Below are experts of layer 5 (counted from 0) of a mixture-of-experts language model. Rows are named router (the router's row for the expert), up (a neuron's input weights, with its number), down (a neuron's output weights, with its number) and show model dimensions 0-191. Each number is 128 + 24 x the weight over its row's rms, rounded and kept within 0 to 255. Numbers have three digits each.
After each expert's rows: "mostly gets" lists some tokens that are sent to it at least half of the time. This comes from a sample of Wikipedia text that the model never trained on.

# expert 24
router:166112140122088097090097121122138119139154105101125139124131146128137142114100144086143153094111115135087152137199127083178121149155145111133164114087119100136139110143129181168102133109076141099122131091131167161088115127163143128190150109138129119098122147170109125142128130113132106136184112149125143134165142130115124112104145111137134131179103150115106122129130119165128152091174128092134129124104110134104137138124100117074144135135104134131116144082108161088126130136114129134118097187128183135108109081145150126134110154118106118130131151135131087171143161093121132135
up0:095101154112094127139138123157130117148127090124112107086124127116092139122148111127137163100143119115104123127091128168092106145134136163070137094103117136086116124147128141160131127135100106136115157135123115124164133113111134089123137137111096164179125151129121081147096142187113122108106154136164085153105093127141111115165080161127126157105169117102132113125123140078116114122091087156113121124181130163121175118127183115156143087127131081113138126142088141121142143115117111168122151056133144120110094130113121111140079156148177114139140131118131134084118133138136120116
down0:163105143186133132123118129157125103126175150119142132142139130146094109112136108159163141093116161079145114129102094144107125129144095076101117105091137055158086150118145122153127139134157146132124126111173111120087110145088153085123142135088099105121093104119165139147146154144137126105117115112113125169119111151129106123153144158137157123153167072145162116114150100167143110091131087130133112155099126158084145142158126132134151129140148126111139128099116132100180107118119130141083084128121133147122176088123157113130115176129133106175138095114135105141145147137161113131
up1:136103118176086135108123191126148172105144110136111126150137122147090115107125105103157108125171129110105153159080116109137142107102119142120112110105154123111137173162156099127102108107121133124099128116119123109149113140116111114185115148173124129097122165121147095115134143149110132110101099129121082156114133111152096136176189071145135094120137152141122114104144132080130140157109120128104115084149169116138132148126112108184098125161125133112113118140161167089144110132144137113118133146163110102120128145138080118126151141073108121093103134156124121121070137169157103095
down1:110144123201105091144172118146126104086091114139130086127101114124134127108126107139095127128168165157131142154130151078178165088113146099131090147112133096145139105118102143114109146144129151113127163138135130149146110162121127118126099134055143129127144132157161101160108057172128088105111133103122102122114140128131122120132112131115115129161086141168112164141080123108110105099128126127135097135112174111138126148092142126129120127150117132079132105111130137150148106182134116117131153122137148106175088140115162134133082103093153108160124127142169124156120092139139111102
mostly gets: " headquarters", " mo", " translation", " architect", " aircraft", " TKO"

# expert 8
router:121106130188108110089147143168149075132168129123140111116134141120134140120126120126142118136127144134137068149073148124166158104142162129174088143143160164171112124134149098143177134112145125118128126107155129085142104120144135148083134131114149147093128138155141160124133096125130174135115088100083129101155147139159124137108116141135148156139143147144105144126138094118163110124117170135116126173074101114158122151152159147072132141113165151138094147119097104126129112121156113136154080149137139135169110076098147134138118142133121137142146084168138149105105142088158138173
up1:089132140127142124115134136080186128096142167105132123117093142123123123165125152112139124178139126135116148113128129119122126129139108168159139115145145112162095138125107115174160123097151113163130140153110137099126193112085123171120141185140130148099159123124107122116116122122083143145082120101175133107076117121167146144126117156149086121165079121172126164091136100112118128102079098148137115111098138137110125103104092140159060103140140103096133136114136165123115088134126115144130092157139153148125127117134169168167130102156145124120127176130145137130118155152139114150
down1:138090142107104170125118142136139136135080139117134136098138077072107129138155119125125092125118153147137137099092092080139124108127144172089105119178161130120114155114094111084116113114113102122132147147149107103102167106085123133110142135087142181097134161109123132149168143121107139166107129153122166103149125111123128128144139117119074119145149088155131133126126088102138126097150125147121095129129130140161160078084153109148122137152115140115129115103120140107117108116136146164119129136084132104084137122117146171151114086201163136114110088083107154108108148131126150156
up2:095145134125135140136112125172116143121090157137140130123089146147111125089096114140143130167092146145159126117120142123104162092165084090081144149101142087111115126152128088116160161126133104097126096161072128132101146138122162099110123139067101115145114112126113125140115121119120137105137142133106130144147158103130112147120100135122124127083148109114122107144125142116122086138119101089141094125117142107124120159122139180081139108132102077099137170145127157127151126115156159103154138121132139114168057100144111097132128110134133059128136079137109148160058105148132119153
down2:156120107107139103145142098099138111099111107092131120113143071096116143101127190111109117140137147105117135161146159136154131151165122108087186141127133129094114131188111108099108127118126175117081134153110135107099095133127130131140124118122123142119156144113142141150137151144148151129118134158158083138127151171153165138178078146129140124140123119136141148107104100112168119158083165135112078136115137113150113098124123133146149137129112159088107142163082078167167139150120141153105148131129125155107115111071091108123153114103116142123148153143081125158167148104092141105
mostly gets: "watch", " |", " Opposition"

# expert 22
router:166109138121087096089097120125139116140154105101125142124129147126136141114101145087140152097109117136087152139198130083180122150153145110132163114088119100137137109142129183167102134111078140100122128090128166158089117125165144129191152107138130119094121146168109123144130130111132106135185113148126142131164145131116123115105147108136135133178105151116106124130133120166130150092176128090135129124106109136104139136128100114073144134137105135131112142083109165091127129136114129136118097187127186135107109084143151127135111155116108118128131149137129086167143160094120133135
up0:103134113123179104156140158127103162134088107134126100106129105158142152159112103144149106128124087127117117141081105101114112098151154127150122110138165155139150131090089137142141136104122126120104139138123114121149159149117111120148126146115104121165139114117119101150179107118124098079101152132097096163122123171160115149152041142082123155147136117133117131079168137116096141151100100136125076107127135122167120083160157109116088149114119157098105140119150156141129125154127133069138150133113124113150110121160103111171129106075123094146100103121122171088108111119110138124
down0:122161153088143141122111158127128141113160094186155123139099123090149178120140159127116134120140115139140136170123147119100146087136116132167144083118141146113146139131170140095109135139120165115109125138102147109090148126136098109156123110100125147128174135139115138058104083121105093162105159158109118119134106158140128103160109154103138162112089103132102154131145112162159164130112139173117151140123142126103167086140133148095117156144123150122120145181185122113123168162097101129129134137122131086115091092158143077114141100080106133118134105147164154148120146120115117153
up1:117152128146124114127168111122117108046107169134141099136101115140114124142136107114098137124072093117154105115130115122123136128111089134112154135118149170090145158082110073149166117132206080113149130117096123114133139148156114109115127154139109156147141163154153137168064108127140125145140113135189143149130116134117099122141156160125131131152148163130122095151114149103095117118122135108180106125145123115158099129116125144134127154120133131090102104140121132158125115085074137100089105105092140103133118161167136157125107118097124109141144114093147153116103099118116085139
down1:120131126143120160133176161162128145121156119111106112172108146132089111080130164095140134123152131122158166139124100137140135137155090132114113159137108147149146152110117157119185127148119095099106167122111141131140104128140113107117168114110124133100150127145164113099173153123137124088141124089153144097142160116131145112131140159080124128121095162112109145095128089153120115111131105129134129145117134118126139110136145150161139161156151127112155095137100135123065168154158124128104158129116151113155083102119191106110123083116093080147059163136103124121100132129059119130
mostly gets: " medalist", " beetle", " injury", " student", "Demographics", " Release"

# expert 14
router:144118138109106133096142133109122134119165139158102159135152144115163119138174082097100144161106142137133132127144134159089105140153127100120108142166097124165125120089152099115105139112129136174132157110144124120102064086105169171113154167101126141109084165133164158132108144095137143122142100099161123097146130155124113125142170054148146123138169137135138090155107133150151155141075158112091157130083103130126131132160125150103112117109101138118123126127106118093118136165138110149125064156170136131143159131144137100111132136152099157150144087126133140141116153159150143135
up1:114144127118100096136121166130136120150100119101152142155118128138131109123085100162117122160137141153100069145174119086153134141196142111129151176109129102153127142145093143113118216104141124128105120172129149183127139118180108161116129191153129100127139140149140105118109156111124113120118132148154121126100159141111129134117123124127142115124137129105185126124156111140136096136113118146114125096121099097124144123131142128123138111106152098163191190106119156097181142133132126130177111111156142149154153110115166141134117103145113143092142146141099144149107117104166151116
down1:132188130101145147123100092163134123154086092132144156194140121098140117120099138152154127134124105111119083186152175140135108135130141183151160100115152160114104096127145131135113114122108118104095110157152137184144110123135109108135139120150126128138102152121122118134139123150094147112116110124114120155124117156146154121124105136134140153131102147151171144127163131186107092161121138141151148109111178113079121117123123122119111151081079136117136165140115077173169149179103142144094107142140124100147114089109154091116135113093142128137108163118147127160116131124090167139
up2:146138116140146120118143178113120135147141133129110137066140108109121104131174103134073120108100161113115119129126125106113068110107138136142138151176120164159123157125130141067132145125140120157129100166062149078140119116130122070114154161162134133084139135147097134116158121107101132150126131126151118148134128141137129108180128120091169155137168131132099106153188150104123123184157134097079114140143115135116116138185145126103132104135123111107127131131139111086119108163139121129118116137115077128162122141121127140110105181116147090082151148128115103151144131166113146122
down2:135107142104143188120121116117136161121146138158126116164120116147083133120128144108066150132139105084117134134129152148121136146122142138167148127125142100109096114137191119102100094162032149184143115141153117102133133152108151111149152136134104135093183133139124116144137126122138137175153137112169122097164133171092116150107164129142149089165149136100172119101137100165098151138148157109113149121079146114137087150127122143100171136133124102152131150148141159083118147148123105142108150135145157130127143138111098141126130106101138140111130162090138150112088105114115126128
mostly gets: " ==", " ===", " ====", "\n", " Binomi"

# expert 9
router:120098094129122097113099148127141131156108131108123099118080146138152147144097143098162113080127123145106113137137128090132148178123095104114153163103134125110146119113089134146118104114097142118118130084108124107155099138163079154124156065106147105118140169120138148141105106103165139162155141174114158100132126111075140090110143148111119163116145132157123161138175129169163145133150138094114157099155143149115152121098162153168149109141090140132108113167111150140137156139158102149171098154100152138146120091117126171107111136132091140152146144171164096141134143142144145105
up37:128165157118131146154083132123146123132079118126149122140153081126126151122105166173092135129150076155127137124120140130138100136105126158133145159119138119142146192159122131120125163169137137119124104169116115091173151115152134102101113120116152135157171091136164141091149141162113141134186120136112135150129141154126071098144108131082150142147131133118138120108144135194173137160118124100135076172160175113143121141108142140098107109137148131150136117126145149102134138141175145124115148135121120138126144076130104115137127146137154106123111126091115202132152143114172163147
down37:108119102158103103104119165114174103143152161131100168146108123093129137129101112147134120149111115096123160157180134103144131124155117130151120157184116125148104137144146140141098133095151110163147134131107152105112135139101103130125112081163137179099101164127114081143110146091135110090125129120172087165124111122133134134120124112117103113098120157105116144158130161113160165104112087130094104122140105114122126097087085145106131120118129139161126097117137138095123144151069156149154142118130124181141130168089180133117097134132198133124176097118145129140126139131168102121
up38:140081089087135113134114099121143146133146142113128122125086116144104158119159121188137129141140103095125071115119154135109121108131153162086072124109169105158107106150153149137135146113158109131154146166112087129143121107129123121095127145089100095120139150131109123129138133165153148107094095138116166132103143143126137109140137166148172115163125131132096154140115099105126131134154165119150105104197169118133115077128131160131130140101143143099127110153146117094137115162162151138124130124167132106119178107165133154167125103117086146116148108112147144103105152134209107133
down38:144152138143103119134066155126170151153136122148176117126106176082115127107131124135126125100115115120146138123128111143158114117099112076102120133169137099163165136090139129139117128119108106117093086079120097137127128144111118118092112124139106105153166104136106115139096103121169165064139132142138126071116193156090140141120143104173101117130119147153122131135146103159115105168188122106161099097135102122137136117117116131117110128132154089152141158078115121136127165135121155091117166145119127111114157117163141139112070116108102108123147100127115160145103127107134087110
mostly gets: " are", " was", " is", " were", " being", " has"

# expert 5
router:165108139123089094089098122122138115138156104101126141123128145125137143115102141085145153097110115135089151138198130082180121147155144109131161113087118099136138109143131182167100134110077142101121129093129165163085118125164145129188152107137129118093122148170109124142129132111129106136184113148127145131163145132117122115104146110136136134178104148116108123131133119166128150092176131091134128125105110135103139137129100115072141134136105135132111144080109162090128130134115130136119098187126184136109109084144150126137109154115108117129131153134132089172144161093121134137
up0:152094106125127095134122078121095126166080145117092107116138158102137177130173140128136140131139128112113107105105099143131125178095113125178136107146139140169095126160143129092141134122121160140092116152136120121147138127116110136150190113139148128130129118095155103107136186150130148132118128126112079116112106134139127099139109108120164130102165075133135121134100156112125116161121130130147078132112109164150079124121154171127124098124077110091151069140160093137097112122138120105087142104156155119154179147125104119101128088172119118108094114110132121136100176103123130109
down0:131137132136104082153118144106126134091122146141102129136174121153127160117104123135152111144103109179160134130140090128102095136101119104130117123125128161148123204137144104113138166114130158134104159141126111132122076111109137150136105148133084142113128098150164106129109134086136148103157140123114072145116158171125108096139136123129089078130138160113138120100112115103170175115095120126119110091125113173133123136100134093133119109158114135112172156129118118143104221145133138160139131088115154126177105099159113141179135158112156151127112120136106101124145092150132157153
up1:139137121128129131138178124121152126166190136155156092102163110126120100146118081107117125094139100102125124101095099129158093125129100157137106159142110139134130140161155137118154195144124092137102174122166089136141164155104152113147145130160106175152138166109150158151099141135124132122143087160117101147159121088101106144130140147123101104091119094124107117121139155117124135174115109164155146129136137149140098129105171124128111091131140106105125150152142158172138125114134131122094128098165106109075132108164121188126147109173125130159089137132131127117110081119132127087
down1:125170137138105136127188136111108144108117100150123155150091153152112116127090075126146161144117097106123158108132127143131136105117066106138094098119131113128132121110132151078056149095096140111101183133160133129123130111124160148170113168116114121144136169162151137086186121128131111103091108136105125106160151152121116128124180136158159089155121146176110118145151092097163127101119132089143106111132135089116140137108173147119154111150123123144146069102130148108110163095118121145127135113078134142141109131153112132136114104138106109130132098109164117133115146103128099114
mostly gets: " research", " le", " protect", " sports", " Rank", " li"

# expert 3
router:164112136124088095088097121123140119139155105100124138125129146125135143113101146087139152095112117136088150137196130084181120147153146110131163113087121100135137111143130183168101133110077139100122128092131165163087117124163144128190153109137129118094123148169111122143130130111130107135183112145127143133164144131115122115103147110135134133179103150117106125132133120168129152092175128091134127126104106136101137137128102115072144133135105137132113145081108163090126130136115129136121098187128185135108109084143151126136110154117108118131130151134131087170145160091120132135
up0:127121172147124133132114174149124143152121095127169134131141109129117134141145154105126101112123171106144132157144137146115126147073140164173100139120102157104127136118103105114113152099123115157145121150093079103069120131081107120129137100178061177148126126111085109128154153138164111129083133129132129129088172121159095117127146128104139088092152115122093109117135153113134139154163103133168118156148111156101160106085166132111146138144116132139100121158155133113130107094119136097118183121127126081099109119140093132117136120113155080112138154087125172110149125133089119122
down0:141138110166091125105135178092073136144127160106096128104121095133138129141152140127129105127136108123110126121153072155139137162068131138136070135104163121100137167110144108139114131165140067129103130142147116147103123108124122131124130114135110133137146126124061104165131097113106152099141143088112097177081121122140160176109142135140154116110124157089121135143149155127116073154153145108151124124148083155136128154171150110138138169120137146111128168120125155124155120140144128111143132139135133140131081136143124145094195089122160123113126120082077118132120132173140111110
up1:135152123122108128134127119133114108150139128148127144130095120082124089177168114169165122159117158123102143107132137083150182111083107112125106132125139124084120144111146074148120110116123163133096104151108149127117155168105087073137142141145123151127121104088135094164100122139139121146096098103108163156114166103127193167140102122105157108085122114141091144078143137118100107150144167163139118114137136101151148113141108119107162123155123122112173102150130120144146088129098124137134117134126130108124152147064123110130178118099141127098079136113132166111149154105123123152
down1:119158119182050148133122138091108151169131150133120179134163122174132070141133129144123133137202121168119090136144144158167096149158148113158151117173123118124167145106112152177126127088132096123137122079111126099113186108098092097128140120124120126144106135127142123133131145147125138126116145133088084117118112148139136146136128149095137117095140083143081141163144104142130106130108131141125130119139112140110102115102134139089135165169119139161064130152104130122138139145143130128151144129152130133167120118101119124095094072107110148095108153124147129133156128132111156108
mostly gets: " des", " Oliver", " Harvey", "Review", " global", " Great"

# expert 15
router:162110138123088095089097121122139119139156104101124143119130148125138142114102144087146152095113118136088151139198130083180122148154146110131162114087119098136137110142132182167102134109077140097122128092128166161086117124161143129187153110134129117093123149167108123141129130109131110135183112146126143131164144131116124117105146110133134133181105150116107123132129120167128151091176131090132128127104108138101137136130100116072144132138106138133112145082109162089125130137117126138117095185128186136108109083144153126136109155118109121130134151135133089170143165095119132136
up0:105122102136129179158141129094115160121099142160133098139105118158109105123118090126107096143139095139162133105131116114164115097168108163139155114074143151094111130153135172109112110103132138143160126129160129134163110140112101154143083122131094092090108175152173102130119138157103171134127113120074130135126133169149134133144114094130136089130127109109088165085097151118128122156102131160114108142074168131155099074133108120127095092142123105116137128181132113148111113112127114133140147115125138132126138162112138138165165126151085103124091083124125140083108126090160109135
down0:118124116112116127112098142167114105120133096142123117133118125139113092093120164100148139111122094123169159162075130141116150126110147076140128125123154090106173137112174149123145125147157130094081088122171150133141161074113107135087126117075139164094115110157149111120110125103127121203136137167099077169145150140146130151104130150149147103130155158126116157113135150116099130122102094120145122102114121147145144144137148142110092131168099105112123120103131070176113110150115119159139117134145112116165126123120124143127090146126150109121115130159139086172127084124080141098
up1:139103098138130119120113151100130155137122158164145134120157131145112121138100116079123131141109133140151102171129119114107118104127116155118144109094102164157151149143111145132109115145154149112161137130103155119106154103131097108107123106165134145178111129133112133120096110135078118102156155141087107146095148131146148128136086113152140181133134148145097086132099119125090104130119100152129121130164118128120109181085149067133118114116155106133126163120211160131105107129100149177111107097120097167116122097152134136178155115129147139066137098133143087114106100153147077132
down1:155122147117107124136157171160139130150123128152138129158151133078159146137120093124108121125123106143139131183139148120157126142159127098071101083082105130161133128129162132134112150085149125145138139088105187143143174176090092090096156130146115135125142122121179093114119091111122135117109166108076147127124096116090159193106112142134118133173127126113120111114146120112156151106099118137124111109163137095082134125160110112149159160096106088135111129125108139139122123134150096129140140128115123163127117100120117164116148141174134127115100147115157120139156192162141145145
mostly gets: " Gracie", " investment", " Legend", " working", " Rama", " political"

# expert 18
router:153165095080141158140107119108159131116158112115114141095128101124162094112135140097109133118129143162161140142169134094148138137153141078161174166146128089153136125161124173161150135113095188115135113109126135152110097098135138152128119149116153112123128130153128144102112100092131140137120114161127154132152117052123145132080166109139147130164089126135111138116101119154119145103162161148110143106117143105094124142085138148069115150125136139150112128102103154096098156170137126099167136187105141123118086091100131140137112115134088147137129146118147111162162123094121143152
up0:120160105136127148124166138118175160127162147130129114162119147145110084127112140106136104104112089187116138105102152150117152144161106134082167141115115139124098165124137118107098127144083120133124143146112132123131091121157099113108141136137120139104131167121136160112122159163138121116120145148124152163129134129090129085157103118106141115117159109161142114176144129141110145125047090118145113106126124157088109136143110125108110094102129090146132085065151173176095121137120140113132142163164167116093083138073074113113139108129126111143161123137111130133125106126167127162
down0:147111170127139168115129102143156153111128159173103131122104145148120118151115112071119151119132105129113126162169153169147108121118129126141142107136129142137125136134146126111142128086117117139127140116115131166132103116115085153116109132107125107123092126110110151126093158141146087136133116140106143093113141177120120126120103130130137169166121116071122127142150084124113149115111132139109136140168094114117182106100140164152106139109127145132131106148147108193106124088163146106104130184144180126116096179099126132167133061140091163115122053157109184130106150130133128148
up1:120144080173135153133109118114168119142159164174107146125110129141109127141164139131153144171123103089130091147123149152157113140159132102118157132123127146136086099186123118144144128131144129100139082123116149136114145103141145096107068126122147103133144129121110107102141112184122125154141142149131165119108153090110110149126126113128134127156127130143145117141085162099098148114124107130142177115147154123133108187176138136151190123139093098139099111183184112166123128132074155105145122105122167115126158156140099100131126103159149181100113157143143131101124147125100135139
down1:110099065121156114139144123122138121154150125166168194087149091101116131107101096135148127137127121168154120136098150114097111096146127141132133138087140122132164128090127174117137137104140110133118130126127152132082162107140127165148123119125139102113107123150112146123156127135126125121133097164112114171143112112156154166128131135119182136137146132140135121135119133157100144153126085121137131143119138082080131119114113138114082104114117175166150100177114125124098153105111163132114128169129158117114151094206138132125115125066166161112169125159127135159093139108087087154
mostly gets: " –", " -", " Born", " Coordinates", " Location", " Died"

# expert 7
router:164111140123086093090099122122140117140154105101125141125129146129135142115101144086146154095111118136086150138198130084181122147154145109132163113087119098136138109142131182168103131108077141100120127091127165160089115122164142128191151107135128118094122147168107122142129131112131106137183113150126142132163145132116123115104147112137132132179106149117107123131129119167127150092176129093133128126105108136101138137128099113071142136135106135132112144084109165089127130136115128134118098186126187136109111085143150127135110154117109119131132150135132087169142163091119130136
up0:112137099151128137111174118138092135065170135169083159110159082126122125127125108134130138156116139112128129110116120103135104087128144121156147118125153118102100096155153083143145139140164119108119117116108072111111194106115140104120103187136119156145128127122134127111128114139108126106143133141164098119103144130139155126114126143085136100122130114107114132106115113088108117118122123161116106110168105158101116075101132157144088148102119076106068132138106127098160132166131146098118111134122109122113124176132099123137086084119122116107133127128110189108170105150181152085
down0:164154143124107176142127097149111109137090163121126149122127118115121150057135115140139135154127129171178103090100153147134081146152128119108152169116137088134119135129154058128130102127114135108100130096121161148109113145117168127121134158106160140114094094150148163136104138098139129141129140107133104105142138156157135141123202157170097116131161145148141126164137079102092142133133087137122161130159119122155146108121152112104128070140101126108091167120108148127098154138120137165160174129109117086141130083136138141152112154096135104099125111129134171122106147156116117132
up1:115119130164149089144148130082135147116118133172171135126136155140113089129146090194132131122148114147162130133139094143091165151129139129102089126094101097131115168126200119163128194139096157147120128119107126097137143166142091121103131115139114114133088174159090140175138168169096140121130151121122134130109110097128137109168140093107104160115120151123117109113141193093110129161087113104112156111153144139125114143101132167108097140138123107111112112151143127145149123164139173134129126132158126135142142070147089152134129102139116098089147124132095141127122134147127110138
down1:099143120178135105084100126158106134150154175120111124186071123115154114102130076174127117122115132129208119135132123137146134110108165160087101122128150125141108164138109131152101110162119176184143133167140104148140136119133143140130106118114094108115131112175140131147164133099110116146150131109119106133138121103066125123145124141120122112128095114101116146118160117159117156136103105135114115101118145152145130142148143096132120127119111124156124168112115155144096137168122110118102135171127126120065126121109142100130145118067099159122102122085105118087122102097105086100
mostly gets: " Ad", " Bon", " Ram", " Vin", " Kas", " responsible"

# expert 13
router:154135123126108149094121119095135128151176110094105112143114169129159155110141125145145112112120101137107168127176144091119151154152166121151162088107154092151138108128109181138091155127075140120154139096172174198154097095126125124156124136137159132123153121118114144140122101120157136130152094103122148141118131144140095165111159134144097112144100175140110117145145101129122152108179115109123134127118085086096114161114111135084165174115129137139149141096126154133138149135116101128137098150122155150140155125181174156133105152134089139145115124143168105151098135104160129139
up0:125117161130155133115184110074094120148154149102058131162121161132138180116137143171120182156151154109172127100120124147118092118150136120148158086092099109143121145103116141138117137131124120144130099153157119139119159133132106129101103163118148145161124111087114143113108123139150131092164090142124140146124090182102146106120114143128138089138150137174135125096104119136135120137118139137139090108157135100183134141160154133117150148115121106103167150147160059096096107117124133125117174120107108105150138135153095131094163084104114150129092142161105121111116132118137132096
down0:109164108147110163112155161120139087133113157114155100111162132164085106145160110131130144154121164128128098124144095108143137110142098144100138145096133092150140164149115129205122145135101130132153130090180069102087105105134105097108123134101127114121146155123120108144098130143157108096145134149087143168149137163132115121138115130162135127141118132138109100121123114157145170132110133105144136126120099129140138156117126128114113121111097093139112139105184111136108136121113148103120151082124106124178108115131137113177102138123161130151178149099101123126158189197150173151
up1:141104099134155135100147140133162170101092122137135141127142130152100137081171128158109107129197118113109126113110120103111133127133121116134060105133144096148122082122145147128122136152132138132105135178174114128122129131116083140159084116140132104139104093140131147187136144144132119109140117110171119116094150076167153160115120138131087119141128171139125074154102132116092121154162117086181124151125117132161140121143102099141098144149181074155141134117148157094142123086135120124107176099112110079104161124127116151158161129121138157123113112117126130122111159137111124150
down1:143104116163117118143139127133122132114163125097107144172143126061165147147076077111121105132145167119123135086128119155112162117124131122088116107145147110145138137119098145102117139137148094113108134154109139111142117138158125139135126125128118112107095123139130096135180158115119146119127160111081143143067085180116116153125151112154171195190130166089127148108114130125130136144135148150109100152112117143085123144076146108154103133140134171107147145156133125124098113135152118142109122184110134176093079125132135117128111136108099148146135105147163129065141122106130149136
mostly gets: "hylum", " Har", " ±%", "ก", " Lin", " Whit"

# expert 28
router:164110138121090096089098122122138117139155105100123138125128145125138142115101144089142152095111117135090152138198129084180122149152147108133162113087119098135138109142131183166101134107077141100123130093131166160087116125164141131190153110136130117094122150170109121144129129111130107136184110148127143131164144131118123115106145108134134132177104150116108123130130120167129151093177131092134130127105106135102138137129099114072143136138106136133112145083108163089126131135115127136117097186126187138107108083145153125136111154118107120130133150132132089169143161093120133136
up0:136099128155133131163147094161103128078113183160113134149141156141138116128112141145129159173164130162172131183133166139130083119120129167130130129126164152142070104121156135134139145147148132125127115136104129163153152117123126107159166146125130169145124127114072098089145132156131151082121155153092180152118188135185120130119119148097160133136149126137109130120151135110127129121090120075082084143122156129109116097160119141128161135123105120094151108127156102155153109107129157106104120117183088120133166137121164152134131113131118120127113133127114135097107105163153152142
down0:084103107166140106108168115122117096096149131153131158102126144071185097118146095143129163150114078138105110088117139080149158148116126147124153119124111140097127121136101143128138140107109150118110109164133186108119102131127137158148125054117146112134086097120128136073106134126091128104138128132156170101133102150119107115135087126132091127131133164123130153129151136105144102147091125137141121104133198086109105092134168158095146136154128113093128145142119156129133115145138086124137117136101141136087075175125152120132123118155106154126133110140154119165124164134159150142
up1:108133141119133148107146101133135106148121151118148159098175122121108114141129086158132108113106133149112111111089107087123093105131101100125155138137141131125107145160096147113130133174130108163174158124107096114149141127150126104114131117143132103122132142144122136112129062119112162122101152134089129144108142113152129105149131069148126112125137116140110100124097128123103111142148164139173132125128167137108130088146136098122140165121202151137076149132127170143179121168106155101188134136138137119121209163093147144126136095115146127077104180081155128112113132131109132149
down1:129098128153126119162145107150113109132097150143138166130146139121073178150136111115176142108111092085116141148183124116090143169067143143107116132150165159122132120132152132144074153114108140101156145126111090171143130139120113122135107134109154116122103152114105130149141139118112135157103152145101110088146153166139128174115123155101134118185102132104157131139113099150173099143127137144168111138134105128166104133139130106112135133176092150163120094118153120104107170103106110143134116153093174173128140134126120171103149165103151130104109100138160134113166170146105125144
mostly gets: " Big", " allows", " straight", "Distributed", "Mu", " Mean"

# expert 21
router:151122113112136157109155141161129156150115114138134150122086133087148146131114095158104089163089166157122125131116132116082139113101133131123102133143127109120128120103126119099138093098148089110125096145154165155106128113162137137112131155119155108144164102100122122135172103122148086132114106109097128091085166181149206127133130143145112119106115151152166159126121117146119113151146070126088146145104169062157140113137118077157167128144127133113146169133113084129116154135155125139152161102119146103156143141151131140092147117121133117109098117117123151115160113125065115152
up0:132117172107105109122102164121121090109078108115133115132072140143119116178130147133127084158138123104149081140132113132119120106162133127132085122119119147139147131106127144095120143102089129099116099145116152092134122140140114125119108100095132118117117109146154102142105166148122110128078119132108114083092149142149165152203130142145135143065140131160151127151160116123159098147109074131162127112073132119140144128161146094131166153117105095092131138136150133153092097143131143150124153084123144095150123117139143100096155079109081092089116124138133155147094134121160111137
down0:143121127116146145126180151118113124174125132119132136146152075109180107094144101111167165126136126141121103142141150108140135169090123118108130108120141160128138136099130112157107131126166108111109145121111054172125125124146127087136133129136144104109129090109138141160141130145159155074177127065129118077140146134137143110084112115143113130103089179132152127144113090128165149138145118192154116128127160112090131141125154152123108090148120164115114095139158126115145153098136152116162088108132119120162151119124099140152111161098120100121160134124136115087164130169126124174
up1:114131127151117113173141149131099139096150186169134150164177149117134117092144116160099118156170138157118149122106107153131194133139149116136143111121128124189101143121131163107132067116114143141102135144115167156139134130099146088127104135148110142072098175161148162147111105173136155110090090130124125151100135129135117131138123109142143127119149157133125097121094094123103127147140108152086161160137115139142111099117127117121150126134135170077145166138112157119102117138104110124162131174155139111142147144142146097116169104135150185145108127144077145147117125148097138163
down1:148141103122143140138127179130164129087135146145150089120138105162137107132114135140147140074143137164133146159104108143103117151074193126104119124144124143178099132116135109127130151088110170122165145122104143165178123104125126096128185128132105129131131128122130108129106096125144115082132158154110125132112171091091137152128123089106104139172125154100110136136161109188148124106152108130174115144127146130143131142165123136089085170123140115167145122127080141138126139123085110150167146154118134131177162158127163123111149082139157136159110121153111095104128129124160115106
mostly gets: " New", "bie", "Al", " Z", "hala"

# expert 25
router:094099100156154174116095153143143103161079104125132080142115107139151145143088161065135137120110107110110133170140172124116149160142149105113148170099128115127165104099109147102101108100129110121167112090125180146093163148160141134112131111108160146151124111143149150147158107125118140135105129102129137104148157125134088136125163126136127176177102127151140142111135078130117165160146127142099132162144127146104136140127130116170163088091122137095125129155095137107123156155170134157153100145128184139135089122131117132141123156160133156116156156145156133149133123154158087140
up1:113149102090168131142107107131137119164081144130161106166087125095130102127134100143159118150151166098137080140108132139097111137136150131161149153115128135141143114113084171131157144168144122142110116135127115147135108156135147136127103139194159107140104151080129134071131141117121125103084136123125095147131105103119084080151147108105077153134136149159094122134128140117119127137100147119155121150120132145147147101103165107149117118099124102085134122088074127125056131163132148152094110164131120097099152118149131104146104113174144152129120159148096111106158124133168141102
down1:152096092133093165114109108122154097102150092134095083126110124132104112117136117106145147093120154146157181115156163140145096178149114134111133148104151115122137122131146098121142110089155146113117132128124114085139151097139134104149116191088112153135120086119097155167150119146107095155133128094088145105153110148144167107102167124089136134089089097126116140158122131161165091124122113127116115133124136148155131077125136170122110137071122137120162109087099132158149149106136132134102139126147086111100110091142139140111102112162183116105107142135133087142121104146136136175
up2:122131143137105165131103145111092127105170100134140114091135153102124170132162094130159137122137120098191129125119102087155147144171101137142164150131090166118093131144139085121131101170119144121124098096149127129121138140134144135105142118116101140177118094146136128130142138129139157126097138141138114142131126126104084096102100153107131066114115164088121059107093147166081080125121096170128147173098124120111134159118116094172157169130159129108156116135130108089108127110154118125101156154145168114080132158151104128129123130119121147109107121128164115112150135144099096141
down2:134150144130172139135143146136135124114105115126090109122108129119142137130137120120073103069142101103075133149097118124133149104115132140137076151134145132116172144111110138173137090108139117118120100060079114100154134137125121146120136160119125168133136131173187074146127132133094119090164152170143124164079114135106149176155169115152132171178135090123119122089130136118125140133123110089152139091147096113137123101118121146128125100130121108150107140140178122160170161102125154125152114130115113124134126086150160124130127124117099170110146141100152143122109130082130173138
mostly gets: " and", " or", " &", " Succeed", " but", " nor"